{"hidden_size": 384, "n_experts": 128, "moe_layers": [2, 3, 4, 5, 6, 7, 8, 9], "balance_loss": 0.0144, "balance_bias": false, "vocab_size": 50257, "rope_fraction": 1.0, "beta2": 0.99, "weight_decay": 0.28, "schedule": "wsd", "max_seq_len": 1024}
Below are experts of layer 2 (counted from 0) of a mixture-of-experts language model. Rows are named router (the router's row for the expert), down (a neuron's output weights, with its number) and show model dimensions 0-191. Each number is 50 + 15 x the weight over its row's rms, rounded and kept within 0 to 99.
Before each expert's rows: a language model's description of what the expert responds to. This comes from a sample of Wikipedia text that the model never trained on.

# expert 62
It responds to: Prepositions after verbs of leaving or dying in biographies and plots: removed from, resigned from, died at, recovering from.
router:50 61 32 62 47 62 62 30 51 44 69 22 44 69 27 21 78 42 28 52 35 14 64 46 54 60 53 58 41 61 32 55 04 40 62 37 67 56 64 44 59 55 58 44 58 26 38 44 46 52 40 60 47 45 68 55 61 71 43 54 39 53 52 65 67 61 54 70 53 50 55 48 19 57 62 51 42 68 33 53 33 36 60 54 64 08 58 22 58 62 86 42 60 47 49 62 54 43 52 10 53 43 44 43 57 55 44 31 46 52 61 34 53 31 35 55 42 42 20 24 38 29 50 53 64 86 49 59 51 43 53 51 71 40 53 62 49 36 81 62 29 44 54 64 56 84 64 39 23 54 43 44 72 62 57 69 35 55 42 43 39 40 35 41 51 58 51 52 59 36 25 52 34 40 48 29 63 40 66 83 57 58 49 45 48 31 50 74 43 37 53 37
down0:69 45 46 57 46 43 62 60 63 60 84 53 58 47 57 59 54 56 67 54 52 35 73 23 63 62 47 67 51 47 59 73 43 35 55 84 38 45 37 42 53 52 69 64 77 57 70 33 68 60 53 46 79 60 68 50 60 71 58 43 31 62 35 70 51 53 59 50 45 39 80 54 90 54 29 48 53 69 18 28 64 47 42 66 52 33 46 52 81 34 68 46 38 36 42 66 52 24 54 79 93 40 36 50 57 67 38 21 72 50 67 53 49 49 68 41 42 68 33 37 32 49 68 42 64 45 43 73 44 39 44 40 22 48 99 50 62 44 56 13 63 33 47 06 46 40 63 35 37 48 69 54 54 52 51 34 35 64 50 58 53 61 42 41 75 53 49 30 51 40 27 46 45 26 51 36 31 28 47 61 73 19 64 35 38 60 11 54 26 60 53 14
down1:50 46 33 73 50 55 76 26 53 64 50 40 52 72 48 25 46 33 44 73 67 72 74 65 50 45 37 56 33 43 74 49 51 39 33 56 48 51 48 65 66 34 51 39 32 44 44 56 76 43 30 47 63 59 45 37 65 33 64 71 49 39 56 42 52 52 65 57 51 47 44 58 49 53 66 50 24 45 42 29 38 59 36 44 58 59 32 37 55 57 68 46 54 34 68 66 62 33 49 16 51 47 43 26 65 49 74 32 60 47 45 81 42 15 57 25 72 44 49 73 57 69 50 56 61 59 65 46 11 40 64 40 52 47 75 49 72 37 43 51 46 64 70 52 99 60 58 67 41 23 55 26 40 64 46 38 38 43 58 37 32 66 52 34 61 52 33 66 76 63 34 35 63 33 46 52 30 45 55 50 36 32 66 39 56 62 28 74 50 62 62 51
down2:41 48 44 34 45 62 35 52 53 36 42 81 50 53 56 50 78 54 41 52 41 39 48 66 64 34 84 42 88 77 34 42 41 41 10 55 69 43 54 52 32 18 50 56 67 56 50 80 66 15 44 74 53 62 46 66 77 47 64 80 35 49 43 54 49 58 38 66 44 42 29 53 24 50 31 62 44 51 54 33 49 55 46 45 72 53 61 62 39 57 49 35 39 72 62 47 58 68 37 46 44 43 32 60 51 39 52 54 57 41 62 45 43 55 63 63 26 37 33 33 46 54 58 63 67 43 37 57 50 39 46 54 85 61 41 63 51 38 56 37 56 60 44 07 57 41 27 44 29 60 51 62 49 62 92 72 78 69 60 60 53 39 42 66 44 55 67 41 50 54 44 60 53 31 60 27 34 36 60 38 53 47 51 36 53 45 46 75 71 66 55 48
down3:25 53 43 32 40 45 58 56 67 52 28 28 75 46 64 84 47 50 28 52 38 67 43 56 37 53 48 44 00 63 47 38 36 56 55 77 68 84 13 65 60 46 34 40 46 53 36 43 70 44 47 29 56 62 49 54 58 59 29 36 46 36 33 49 58 59 61 72 62 80 37 37 27 48 31 22 59 71 52 55 46 78 33 38 53 53 60 69 31 55 25 59 42 55 63 40 56 44 38 61 48 55 23 70 55 46 35 68 37 41 66 64 64 44 47 89 53 38 36 55 32 63 47 53 44 33 61 38 62 46 62 65 46 79 36 50 69 42 32 50 40 48 29 99 51 53 33 51 42 36 73 50 84 59 53 52 43 22 27 72 61 60 50 61 32 51 45 36 35 50 84 46 51 53 55 63 53 38 76 37 34 38 60 72 62 28 55 46 46 49 16 50
down4:74 36 42 82 44 30 78 61 41 45 26 51 72 67 25 44 47 58 56 42 29 53 62 73 29 64 41 20 57 46 41 43 38 46 45 64 61 53 47 47 55 74 67 40 44 62 28 34 43 54 57 53 37 33 69 33 54 41 50 45 49 56 42 51 50 52 46 60 62 63 41 42 47 49 35 51 61 28 73 37 38 26 48 44 48 72 64 35 60 24 70 51 47 88 42 71 21 49 61 64 30 46 52 63 57 68 60 58 47 43 05 57 59 80 48 42 39 44 41 51 58 48 42 42 43 76 53 73 56 56 48 37 59 34 57 23 55 35 49 49 32 73 46 91 40 60 54 51 60 49 53 66 47 65 34 69 66 52 56 34 48 45 50 48 58 44 78 61 52 26 36 45 87 71 45 53 46 52 65 47 44 85 35 47 52 70 62 55 34 55 41 31
down5:54 47 54 32 58 57 66 32 61 50 32 48 48 47 50 42 55 37 59 62 40 45 63 83 26 47 75 37 31 47 39 26 51 36 39 58 59 60 24 49 71 75 57 64 57 50 62 56 49 60 42 77 67 68 60 87 41 50 34 55 21 47 52 52 51 50 50 63 67 62 23 46 26 39 40 43 62 34 59 44 42 60 48 33 99 73 41 57 22 42 52 68 50 64 42 57 74 42 60 55 66 55 20 50 53 60 31 89 45 51 37 56 26 47 45 85 71 51 56 43 10 51 39 33 56 41 55 46 58 50 33 58 67 56 53 60 80 38 62 45 69 10 59 85 35 39 44 69 47 67 46 44 63 36 78 53 22 66 80 45 34 63 64 57 48 62 58 58 61 78 75 41 60 45 71 40 46 40 56 51 28 31 33 58 62 20 79 58 58 52 31 51
down6:55 34 58 48 53 66 47 41 62 42 77 60 32 47 52 77 54 59 47 60 51 52 56 39 84 49 58 44 54 47 34 84 37 58 59 63 74 45 35 56 19 50 65 35 56 64 70 43 38 78 48 36 74 77 30 81 41 48 69 56 41 44 30 51 66 43 63 52 43 36 48 49 20 49 50 36 69 69 64 45 23 67 46 45 55 67 59 75 49 42 46 70 33 48 69 57 79 63 52 65 34 70 46 98 74 34 32 79 90 40 46 54 54 43 46 62 57 39 37 40 43 31 45 66 41 31 35 44 52 40 24 53 33 53 49 61 22 84 67 85 28 48 61 83 45 27 45 44 58 43 71 56 59 43 47 33 61 61 64 51 50 51 31 46 42 24 77 33 59 54 60 58 24 57 51 52 54 51 39 48 44 42 28 25 51 26 55 44 61 52 59 45
down7:48 54 66 30 27 44 25 46 47 88 46 46 37 69 50 43 36 33 51 48 48 33 61 61 05 32 90 59 47 60 67 59 44 41 20 51 47 48 56 63 65 42 38 54 31 37 33 51 76 54 73 63 50 30 40 27 39 60 52 48 45 33 75 39 32 47 64 66 55 57 49 74 57 50 45 44 48 31 36 60 51 65 49 62 60 49 54 51 33 33 51 54 51 55 70 41 43 48 32 59 63 29 39 58 44 49 61 57 53 57 67 53 50 44 53 31 80 58 58 51 54 52 43 36 40 59 34 50 45 39 22 55 43 51 52 71 81 34 46 43 62 37 65 35 75 40 57 22 47 61 31 50 35 45 25 36 37 52 40 62 38 57 91 48 53 65 55 66 61 31 83 28 51 40 71 47 56 40 43 79 50 41 50 34 54 33 27 43 58 50 61 46
down8:65 46 71 36 55 29 45 68 48 31 63 72 46 67 58 40 45 43 40 35 49 23 35 54 48 74 24 32 67 61 55 44 30 38 51 46 56 33 74 33 40 25 64 58 84 43 55 39 47 55 90 35 32 51 93 63 75 65 33 28 54 53 65 88 38 32 55 50 58 27 34 80 69 38 34 65 50 46 49 61 50 30 71 47 50 34 54 52 51 17 62 50 40 45 44 59 37 50 38 38 64 52 42 64 64 62 41 62 49 52 23 54 51 64 35 57 51 48 43 40 40 44 71 26 59 46 33 75 40 51 25 65 65 41 58 61 61 54 64 62 70 52 28 68 42 52 67 60 50 59 92 53 47 62 42 56 68 52 44 30 63 57 31 44 45 58 61 46 46 42 46 53 70 65 51 27 39 54 66 54 83 78 39 67 41 46 63 15 25 20 54 41
down9:44 62 39 63 24 51 55 59 66 58 51 37 52 47 69 31 48 45 48 36 66 46 45 34 80 63 36 62 31 41 62 38 46 53 59 40 52 49 37 19 67 70 47 63 49 49 54 51 19 49 24 22 47 59 60 28 25 49 35 54 59 45 70 39 59 64 36 40 34 50 90 62 30 43 63 43 68 94 56 53 42 69 58 50 24 64 43 12 42 43 37 42 64 20 63 67 35 47 59 63 30 62 45 12 54 56 30 39 60 65 43 48 65 53 39 62 50 56 51 56 85 38 41 50 45 48 61 48 53 53 62 52 20 44 41 62 64 71 56 82 33 63 62 95 27 75 49 59 43 43 40 48 57 45 56 79 35 36 42 36 55 45 63 44 64 31 55 64 06 62 45 42 16 41 52 76 52 74 27 40 43 37 42 76 48 56 37 65 40 55 60 51
down10:63 44 46 65 69 64 47 29 39 69 45 81 34 27 26 58 63 45 41 72 47 69 75 53 60 40 64 28 48 65 45 56 46 49 40 65 30 56 64 52 53 33 69 66 62 50 66 34 64 44 57 73 64 58 21 77 56 50 58 50 49 23 32 68 42 33 77 53 47 44 12 39 56 63 67 64 42 38 17 37 62 52 60 48 57 47 23 63 49 53 87 32 52 69 61 57 70 54 45 78 65 49 58 56 54 32 69 48 60 32 56 44 21 49 52 36 35 16 37 35 38 49 58 27 39 63 43 51 39 38 46 35 67 59 60 33 37 45 27 39 57 74 49 26 68 41 37 45 51 65 60 46 63 46 18 47 41 50 77 51 30 72 41 46 63 78 74 62 48 80 60 60 51 49 46 32 40 63 54 64 50 74 61 21 47 58 30 38 56 42 56 39

# expert 61
It responds to: Possessive endings and attributives on proper nouns, such as New York's, City's, Zealand's, plus nationality adjectives like American and Polish.
router:27 39 79 52 20 72 72 52 42 54 53 59 61 65 61 38 66 63 46 35 26 52 29 34 43 74 83 31 45 61 38 30 33 44 47 57 62 57 39 79 45 71 74 50 66 47 46 64 66 38 46 58 31 48 54 53 36 60 39 60 57 50 41 42 71 23 60 43 19 38 16 35 39 49 36 43 42 49 59 70 90 40 71 76 52 37 58 55 48 69 43 22 47 60 12 46 49 51 48 62 55 30 52 63 57 56 48 32 50 62 46 36 64 49 74 55 43 49 48 59 53 58 32 37 60 48 60 60 55 42 69 61 49 50 58 52 63 39 36 48 60 31 30 50 57 39 47 43 42 59 36 49 36 29 46 71 57 50 70 68 33 76 68 28 32 37 83 26 55 43 13 70 67 99 65 68 54 43 68 40 53 09 62 27 69 31 51 64 69 72 61 50
down0:55 39 56 55 47 58 52 60 59 34 76 58 26 59 33 48 47 60 51 77 43 51 58 47 45 59 48 65 34 37 29 45 38 51 62 40 57 51 45 54 65 62 60 49 48 54 28 54 39 38 50 34 91 24 37 43 62 22 55 25 52 51 58 63 67 64 40 50 55 50 55 57 47 46 46 51 63 49 42 40 70 54 70 77 58 30 61 24 67 42 56 53 34 99 42 71 57 35 38 63 15 55 40 31 55 31 65 37 58 19 57 34 55 41 44 57 86 38 39 62 49 77 49 64 53 56 55 54 51 53 54 44 62 33 61 51 44 39 33 47 31 28 39 00 53 42 41 33 86 59 51 35 40 34 53 53 70 49 41 57 27 55 41 52 77 91 43 43 49 46 62 43 50 47 56 66 51 35 38 45 52 44 82 55 68 50 40 48 59 32 22 65
down1:81 42 57 65 70 27 52 50 46 56 34 40 34 48 63 66 48 63 46 37 49 48 39 40 50 57 47 57 71 65 30 34 54 51 46 58 53 52 54 29 23 62 49 35 52 55 52 79 65 51 72 65 24 45 31 56 61 56 74 59 62 55 56 60 40 42 55 54 20 48 63 53 42 63 76 79 63 72 39 47 67 34 58 52 53 68 62 64 50 52 32 31 51 29 63 09 38 49 38 18 40 13 48 57 46 55 42 66 37 87 18 54 32 45 22 35 40 33 51 54 55 38 45 49 37 31 45 58 51 74 51 43 44 74 46 57 53 77 58 55 70 41 40 51 58 42 35 61 48 66 25 36 53 47 45 39 41 51 51 29 60 31 42 75 65 27 29 57 77 38 33 57 54 52 65 46 43 51 39 68 36 45 38 42 41 48 41 71 64 52 55 53
down2:78 42 38 26 71 50 76 50 55 75 46 45 50 32 78 46 26 46 56 63 47 16 57 50 44 91 52 42 30 57 64 37 50 69 35 40 34 43 81 49 48 65 52 50 37 49 43 56 42 62 38 52 48 64 59 51 36 55 48 64 54 73 64 62 40 38 71 38 50 34 60 42 74 51 41 29 32 58 56 30 48 27 70 55 41 17 43 39 56 48 38 33 64 51 47 34 37 59 67 50 73 36 34 47 44 50 00 43 36 60 72 43 36 50 54 77 33 52 59 75 38 45 40 36 40 41 18 39 36 78 42 67 40 84 46 23 45 64 39 90 63 57 46 54 32 54 92 25 66 26 61 71 52 48 45 48 43 68 28 54 80 39 68 33 45 40 41 48 55 58 64 54 52 35 70 33 61 43 19 65 67 66 38 64 56 69 30 37 45 38 48 23
down3:56 52 40 31 60 37 62 47 41 67 39 37 74 36 68 51 40 47 64 42 58 50 57 68 50 46 54 35 56 52 53 54 61 46 27 57 46 48 50 39 34 39 40 35 39 43 59 53 65 66 49 46 25 70 65 41 49 68 54 84 59 55 38 52 36 46 58 55 35 34 57 30 66 41 38 38 30 50 54 53 42 43 35 39 50 65 35 69 30 81 45 56 51 00 63 18 30 53 66 59 90 42 60 57 35 56 14 83 45 71 39 50 40 39 82 41 13 59 59 46 55 26 42 37 52 48 49 49 51 56 50 61 33 71 45 50 44 52 72 53 62 62 71 99 46 56 61 36 19 40 43 72 63 69 58 43 37 45 47 40 73 41 69 47 23 22 54 53 55 66 24 59 46 50 50 27 55 49 52 60 57 62 24 51 39 41 47 70 47 69 70 39
down4:39 98 62 55 41 51 30 52 34 29 57 63 24 48 49 51 78 80 39 55 71 44 38 36 41 39 74 43 99 58 75 53 51 60 81 52 48 49 82 48 40 30 41 46 46 51 39 63 38 60 66 42 32 28 63 59 45 44 79 27 41 54 46 54 53 34 46 55 65 44 51 52 39 48 68 36 39 51 30 64 60 49 37 41 23 73 59 44 33 57 55 71 67 26 33 64 47 54 42 64 85 84 62 87 34 18 66 31 31 33 48 54 44 32 53 39 57 53 71 48 53 62 52 67 61 21 73 67 65 51 38 62 58 51 23 59 47 48 61 23 44 52 53 37 38 24 40 69 37 50 46 45 40 75 48 37 40 32 48 32 57 68 65 38 57 38 56 72 59 19 46 43 37 62 42 73 41 52 50 49 21 26 63 49 52 55 73 63 46 69 71 38
down5:34 50 34 46 46 49 52 37 75 46 50 72 55 40 38 35 59 47 54 80 64 58 53 62 56 74 37 15 55 30 71 60 25 57 68 71 35 29 46 43 41 59 56 72 32 30 56 68 57 59 62 35 61 51 37 49 50 46 76 55 48 54 50 52 40 74 63 51 26 42 37 61 49 37 63 35 50 89 34 29 58 31 75 33 20 53 24 62 38 38 39 50 24 33 52 78 42 53 30 43 23 78 46 39 29 34 46 60 40 34 44 41 46 29 59 55 70 60 56 24 39 72 61 56 34 64 56 66 53 63 34 51 27 83 42 59 46 53 17 68 72 40 63 77 15 44 58 73 39 56 51 48 43 53 54 43 31 45 71 55 54 40 70 38 36 58 45 46 58 60 49 48 04 17 54 43 45 77 66 65 37 23 56 48 34 40 64 22 41 45 48 60
down6:54 55 72 45 44 40 74 45 59 44 52 51 79 44 41 45 44 72 52 54 59 57 49 72 66 40 67 43 58 51 64 63 63 52 32 61 39 59 62 53 25 51 42 39 44 45 57 57 55 52 51 31 21 78 67 65 26 76 60 60 53 43 38 51 39 20 71 48 35 28 60 42 43 49 45 35 20 39 50 47 51 36 25 23 48 53 52 51 37 69 57 61 31 00 57 32 59 49 47 57 90 42 47 67 50 75 37 60 50 56 35 61 37 49 70 45 00 61 60 44 42 42 27 50 71 42 38 73 43 62 46 54 35 74 49 36 45 74 76 48 46 51 45 94 33 44 53 54 25 64 49 38 50 63 46 46 42 60 50 51 80 52 50 54 37 23 61 30 56 69 30 63 26 49 57 45 43 53 77 58 57 64 33 40 41 44 48 49 40 46 87 29
down7:25 41 66 44 40 40 49 65 41 27 55 66 80 53 20 54 68 37 28 34 36 33 51 61 51 40 55 36 67 66 39 41 60 60 36 57 56 58 59 43 43 48 66 37 88 58 67 71 51 24 69 49 24 50 54 24 39 58 33 44 47 39 62 26 93 63 43 48 28 78 27 41 27 42 47 40 45 47 27 70 40 52 56 59 33 27 66 44 63 26 69 45 24 67 47 61 35 53 55 32 34 38 68 34 44 65 45 25 49 42 34 49 24 83 47 35 64 48 54 46 26 55 73 56 50 59 61 40 61 70 53 49 45 68 58 34 64 73 40 24 55 28 21 45 45 56 50 54 47 46 50 70 35 32 65 62 73 40 52 59 50 36 45 41 35 43 52 27 59 60 34 22 49 60 22 19 48 77 68 05 75 33 45 32 28 50 64 42 30 35 50 37
down8:35 63 66 53 62 46 60 57 35 73 47 27 22 21 79 50 34 62 43 35 60 67 49 59 44 62 44 44 50 38 27 54 63 45 73 32 70 58 57 44 54 46 48 69 26 64 60 48 50 99 67 71 63 27 39 43 52 47 66 64 45 50 25 43 51 73 67 33 68 48 51 39 73 51 38 45 39 64 41 43 40 60 57 42 39 56 40 57 57 57 38 35 53 29 68 36 39 66 45 40 32 56 39 65 40 48 34 64 57 56 59 46 53 52 58 44 69 37 36 41 72 44 69 50 28 50 92 55 49 43 57 40 41 33 10 75 46 67 67 58 64 92 55 71 58 50 43 41 21 29 36 45 63 61 56 36 55 44 25 42 47 46 50 44 55 79 38 70 69 86 38 72 63 60 60 38 32 59 27 47 53 46 58 74 64 52 19 83 47 58 49 54
down9:45 76 57 48 37 33 41 58 51 57 78 60 50 40 51 60 70 58 37 68 48 52 62 69 50 53 39 54 37 47 24 53 42 66 30 46 46 41 54 39 57 40 30 45 69 51 71 20 52 47 40 39 33 61 46 55 48 20 56 58 24 70 49 32 43 75 67 55 42 22 50 57 44 71 27 42 71 81 56 34 64 37 51 75 42 58 39 43 46 43 24 35 53 68 65 59 32 57 68 99 44 73 46 20 38 58 45 68 50 54 54 60 49 53 69 54 35 52 49 51 51 20 45 59 46 64 58 33 49 50 33 39 76 41 53 33 63 35 60 51 68 62 74 33 66 34 38 21 40 40 46 53 47 56 46 56 42 60 62 54 72 45 55 39 49 75 43 65 49 46 48 49 69 53 46 41 42 58 42 22 47 47 36 31 55 31 50 58 46 71 62 51
down10:35 76 81 37 74 56 40 26 27 40 66 59 69 51 61 40 51 46 20 41 52 47 51 26 47 46 77 47 39 64 46 45 35 46 59 64 80 37 67 45 30 73 68 30 59 39 54 71 73 42 48 46 34 34 46 53 37 56 69 74 46 33 62 79 88 67 50 55 51 53 36 74 79 51 65 30 20 36 50 70 54 51 41 39 30 52 59 32 37 42 44 19 55 58 32 70 77 33 61 49 27 16 67 48 65 56 59 37 58 54 56 66 43 52 57 42 53 41 46 31 45 48 49 65 57 52 66 54 16 57 65 37 83 36 37 60 40 77 58 17 39 49 41 54 50 29 47 42 40 65 21 21 50 36 70 54 56 60 38 73 55 79 47 34 59 46 56 20 55 59 25 26 34 58 41 95 36 42 53 34 45 82 52 56 53 62 61 88 60 42 59 51

# expert 13
It responds to: Possessive pronouns his, their, its, her in band and athlete careers before first, debut, own, second, as in "recorded their second album".
router:54 58 48 50 06 61 41 57 44 60 71 56 62 43 57 53 44 54 54 37 42 66 41 46 36 38 64 47 44 62 60 46 37 42 62 49 61 69 32 51 29 91 42 37 66 54 32 58 29 26 51 59 24 31 65 77 45 57 26 75 84 68 76 73 76 59 42 63 58 26 49 46 51 33 28 58 62 30 75 83 87 30 53 69 64 49 36 46 66 57 48 34 50 58 17 42 36 60 74 69 52 67 78 71 63 56 54 29 63 51 33 38 16 30 51 45 65 29 73 39 31 32 52 56 50 34 36 49 68 37 68 38 40 41 55 52 58 40 62 61 53 48 67 59 34 29 46 27 43 82 43 46 31 29 40 59 51 55 43 59 67 37 57 30 65 69 51 33 79 52 47 62 18 62 48 69 62 37 54 23 70 47 57 38 44 41 50 67 73 57 43 51
down0:63 44 40 49 47 64 16 16 39 57 63 51 46 71 33 25 65 66 24 54 65 84 71 14 47 57 46 55 73 39 87 20 65 62 69 38 28 97 41 51 63 73 43 61 09 50 43 39 71 44 39 72 49 59 18 26 32 58 44 78 66 42 62 57 70 34 70 61 40 74 61 71 56 32 53 62 61 40 35 58 62 46 45 12 58 36 51 45 29 62 51 53 58 46 56 58 56 34 46 57 47 56 55 31 44 41 35 33 40 66 63 41 59 30 16 27 62 40 88 31 54 46 64 52 22 47 24 61 50 51 45 47 74 24 56 59 46 51 71 49 58 74 53 45 43 60 76 47 55 28 35 37 50 34 61 43 54 51 39 70 47 31 51 66 48 47 38 30 54 47 67 43 51 41 65 52 46 40 45 41 41 60 43 56 55 83 42 63 31 46 54 45
down1:60 42 30 49 58 63 43 48 47 37 74 50 37 27 17 52 65 51 34 43 58 50 74 05 82 25 55 67 97 47 40 38 61 15 32 66 35 22 45 50 53 48 45 30 41 48 42 45 28 52 41 76 44 51 56 51 42 41 55 55 57 51 63 43 31 65 43 40 83 54 32 59 78 23 68 47 49 38 89 52 64 57 41 33 71 81 53 57 45 18 22 59 61 26 53 36 40 56 53 64 49 37 50 47 58 09 44 63 42 58 63 38 54 34 50 67 50 32 39 42 52 26 58 53 56 30 54 59 35 44 60 49 40 11 52 46 55 56 64 63 32 47 64 57 52 56 50 33 54 31 47 58 32 67 59 47 45 45 28 77 35 62 36 37 48 64 55 38 57 35 58 23 27 60 52 45 40 88 44 46 43 41 54 41 48 57 58 25 54 49 57 45
down2:40 63 30 34 45 51 62 62 28 77 68 52 57 35 35 52 21 28 43 34 44 79 39 68 42 70 51 28 44 60 69 68 55 64 44 67 51 84 36 54 48 56 17 25 57 58 36 61 46 55 42 41 26 54 59 51 55 74 27 41 49 41 66 55 59 38 48 57 45 37 34 47 24 28 51 56 76 42 63 45 44 31 54 43 51 53 40 38 40 79 68 45 44 43 25 32 56 39 59 75 57 76 48 70 37 68 57 45 51 45 59 60 38 42 33 62 51 65 70 35 66 53 51 51 70 29 33 63 61 57 58 54 41 59 37 47 55 52 38 58 51 58 58 87 37 45 37 35 50 65 26 33 33 35 60 59 45 54 50 54 63 25 44 64 20 42 63 43 52 56 38 60 16 60 66 79 72 48 58 61 21 46 72 55 60 64 61 40 71 63 67 46
down3:77 48 63 53 54 43 28 38 58 68 42 69 43 47 60 36 48 26 70 54 58 63 50 54 45 17 55 39 38 56 64 26 26 86 30 57 40 52 49 46 48 62 31 57 81 43 54 44 52 44 62 49 45 35 65 48 46 40 25 66 52 51 43 56 55 67 42 59 62 42 58 58 89 66 30 49 53 59 29 52 55 51 47 43 39 61 43 42 48 18 51 38 21 58 45 32 44 47 39 31 59 64 54 36 49 79 46 50 54 31 80 42 73 71 43 57 55 54 34 72 31 48 18 52 28 99 39 53 40 65 35 28 84 53 47 58 53 53 51 37 17 49 49 63 50 21 59 38 56 59 58 33 77 59 45 14 34 45 51 53 41 80 41 59 37 87 46 61 54 46 56 52 49 46 39 53 32 27 37 47 73 89 55 43 31 29 56 52 59 53 24 21
down4:53 50 64 30 71 50 38 47 68 56 34 73 47 40 50 68 52 51 48 53 56 38 54 50 95 29 71 26 53 40 27 39 81 27 53 46 55 48 62 39 25 49 33 42 56 52 60 53 37 67 61 61 33 57 37 76 66 42 74 62 30 50 38 48 42 65 57 59 50 52 73 37 52 42 33 62 49 60 45 36 34 60 94 32 48 48 36 54 54 59 42 57 61 57 38 31 32 49 29 67 65 64 65 55 31 59 29 59 49 69 56 32 56 26 32 26 52 07 78 51 09 25 46 35 82 28 51 46 57 83 30 60 21 57 49 65 45 62 50 47 65 30 29 64 53 50 47 56 58 54 54 65 43 44 53 49 54 53 40 52 64 46 32 54 58 34 54 31 17 38 41 37 12 44 33 46 51 69 61 07 51 46 63 39 59 63 55 54 46 50 35 48
down5:48 05 64 73 44 36 50 52 54 53 67 33 60 62 59 33 32 42 74 63 61 30 54 89 40 56 52 27 49 56 72 43 50 72 31 31 48 61 55 52 52 48 58 55 70 53 69 50 51 29 53 65 52 62 44 39 43 46 53 56 44 38 49 70 58 52 34 56 46 43 50 35 51 53 36 72 68 45 27 72 54 43 52 44 52 55 36 53 59 56 54 43 26 68 35 64 46 41 64 20 61 52 58 52 27 99 44 13 55 48 51 42 42 36 08 19 62 50 96 61 59 39 54 30 40 63 38 42 54 83 61 19 13 32 47 54 50 41 48 28 52 50 56 47 53 34 48 55 37 74 53 47 26 21 39 52 65 66 50 69 52 60 63 70 48 55 56 55 52 52 48 66 42 53 48 68 46 21 39 47 66 21 71 62 43 66 43 22 51 52 30 29
down6:51 38 41 68 62 36 46 48 44 45 53 42 60 54 25 31 41 20 72 43 42 70 48 63 10 65 34 60 26 48 31 56 38 42 52 39 26 36 62 23 58 67 39 52 13 74 53 53 24 63 52 59 28 34 37 47 61 43 48 58 39 62 48 32 39 51 47 21 34 67 19 26 57 40 34 30 25 52 45 45 34 65 79 78 57 38 63 49 64 52 38 58 66 55 63 48 50 38 62 74 36 46 46 47 74 49 51 46 42 53 48 61 43 75 72 46 47 64 65 26 45 71 45 61 64 49 24 65 47 30 32 42 27 67 53 48 37 64 23 34 50 33 41 75 41 69 63 90 55 43 30 30 36 92 44 75 51 53 81 34 51 48 45 64 61 57 46 56 38 31 49 46 67 56 58 91 54 38 39 32 68 88 50 52 79 42 47 55 40 64 65 38
down7:28 64 40 42 25 54 50 62 51 37 57 63 53 56 65 50 65 62 70 28 71 44 43 39 54 45 73 59 75 73 38 77 50 55 59 41 51 71 24 54 35 60 34 26 49 75 35 87 24 43 44 30 42 48 24 83 68 35 56 74 61 68 64 45 25 72 56 51 74 27 64 24 52 37 60 79 34 60 52 58 49 46 47 44 46 40 44 54 53 52 49 68 52 47 39 41 17 47 57 79 64 52 55 68 57 51 53 32 60 42 74 62 68 57 43 40 43 48 48 55 89 31 55 68 45 41 67 68 62 42 42 41 53 56 50 57 41 47 44 28 31 44 48 15 56 43 50 28 34 50 36 40 53 46 52 39 63 43 64 51 64 74 48 72 25 57 42 46 26 27 10 45 38 50 59 42 59 35 55 32 55 63 78 33 35 41 35 61 50 51 29 31
down8:70 47 49 56 59 54 77 50 43 79 54 48 36 53 53 66 12 59 42 31 50 52 55 42 51 41 57 35 86 65 61 73 52 44 22 54 59 49 51 28 64 69 58 60 63 40 47 43 86 41 47 34 54 61 72 53 50 83 29 33 52 43 66 58 59 51 33 56 37 66 50 26 57 53 63 37 55 43 26 58 50 48 62 68 60 44 55 70 71 74 70 52 21 25 59 63 87 36 59 43 60 61 56 53 38 65 49 47 56 53 64 30 82 67 44 41 68 39 50 77 47 60 57 48 58 60 53 41 25 46 46 33 54 63 46 39 44 55 51 23 60 31 63 37 37 68 64 45 46 56 60 34 28 47 56 16 23 37 19 52 33 53 69 62 55 71 67 59 43 55 36 49 39 38 73 49 53 41 67 53 65 56 51 43 43 46 55 82 60 60 86 46
down9:58 52 47 58 45 58 64 39 45 54 54 59 44 42 48 63 59 61 33 31 45 67 51 43 49 67 77 35 34 56 51 40 46 29 48 73 42 37 63 50 49 66 67 60 70 50 39 54 60 61 68 38 59 45 76 48 34 64 36 31 59 53 29 50 49 14 69 10 64 63 57 36 50 82 69 34 58 43 26 50 38 52 51 51 41 48 66 56 51 41 46 53 43 34 59 54 79 51 82 52 39 29 31 47 60 31 39 53 47 47 33 53 72 55 66 68 42 63 39 65 38 66 51 48 46 30 65 75 29 47 42 86 63 66 46 50 63 55 59 45 51 46 50 85 70 75 68 72 64 49 72 64 49 57 83 51 46 68 41 43 42 47 74 52 64 45 54 24 73 68 57 46 83 51 67 44 41 58 33 90 45 56 23 60 64 66 65 11 65 36 63 48
down10:60 32 78 84 72 45 36 41 40 55 39 41 58 53 41 48 49 55 62 55 64 51 56 46 42 37 32 76 43 48 23 52 68 71 39 42 46 55 75 61 45 54 39 45 51 72 65 40 45 34 49 71 62 54 47 45 50 34 49 68 47 51 48 36 78 51 58 37 52 42 42 89 61 35 47 47 59 67 58 31 36 57 81 31 44 54 51 53 65 19 37 52 35 99 55 64 38 50 34 26 57 46 60 30 58 42 46 64 26 46 40 48 42 39 41 41 63 45 36 52 50 44 48 56 36 53 29 41 47 35 62 53 48 29 63 44 53 16 51 73 40 58 23 00 48 58 43 47 58 32 57 71 47 32 42 33 69 66 63 31 53 59 52 46 52 61 36 57 47 31 48 46 49 29 51 56 41 19 69 55 52 65 77 48 25 46 50 48 46 45 29 60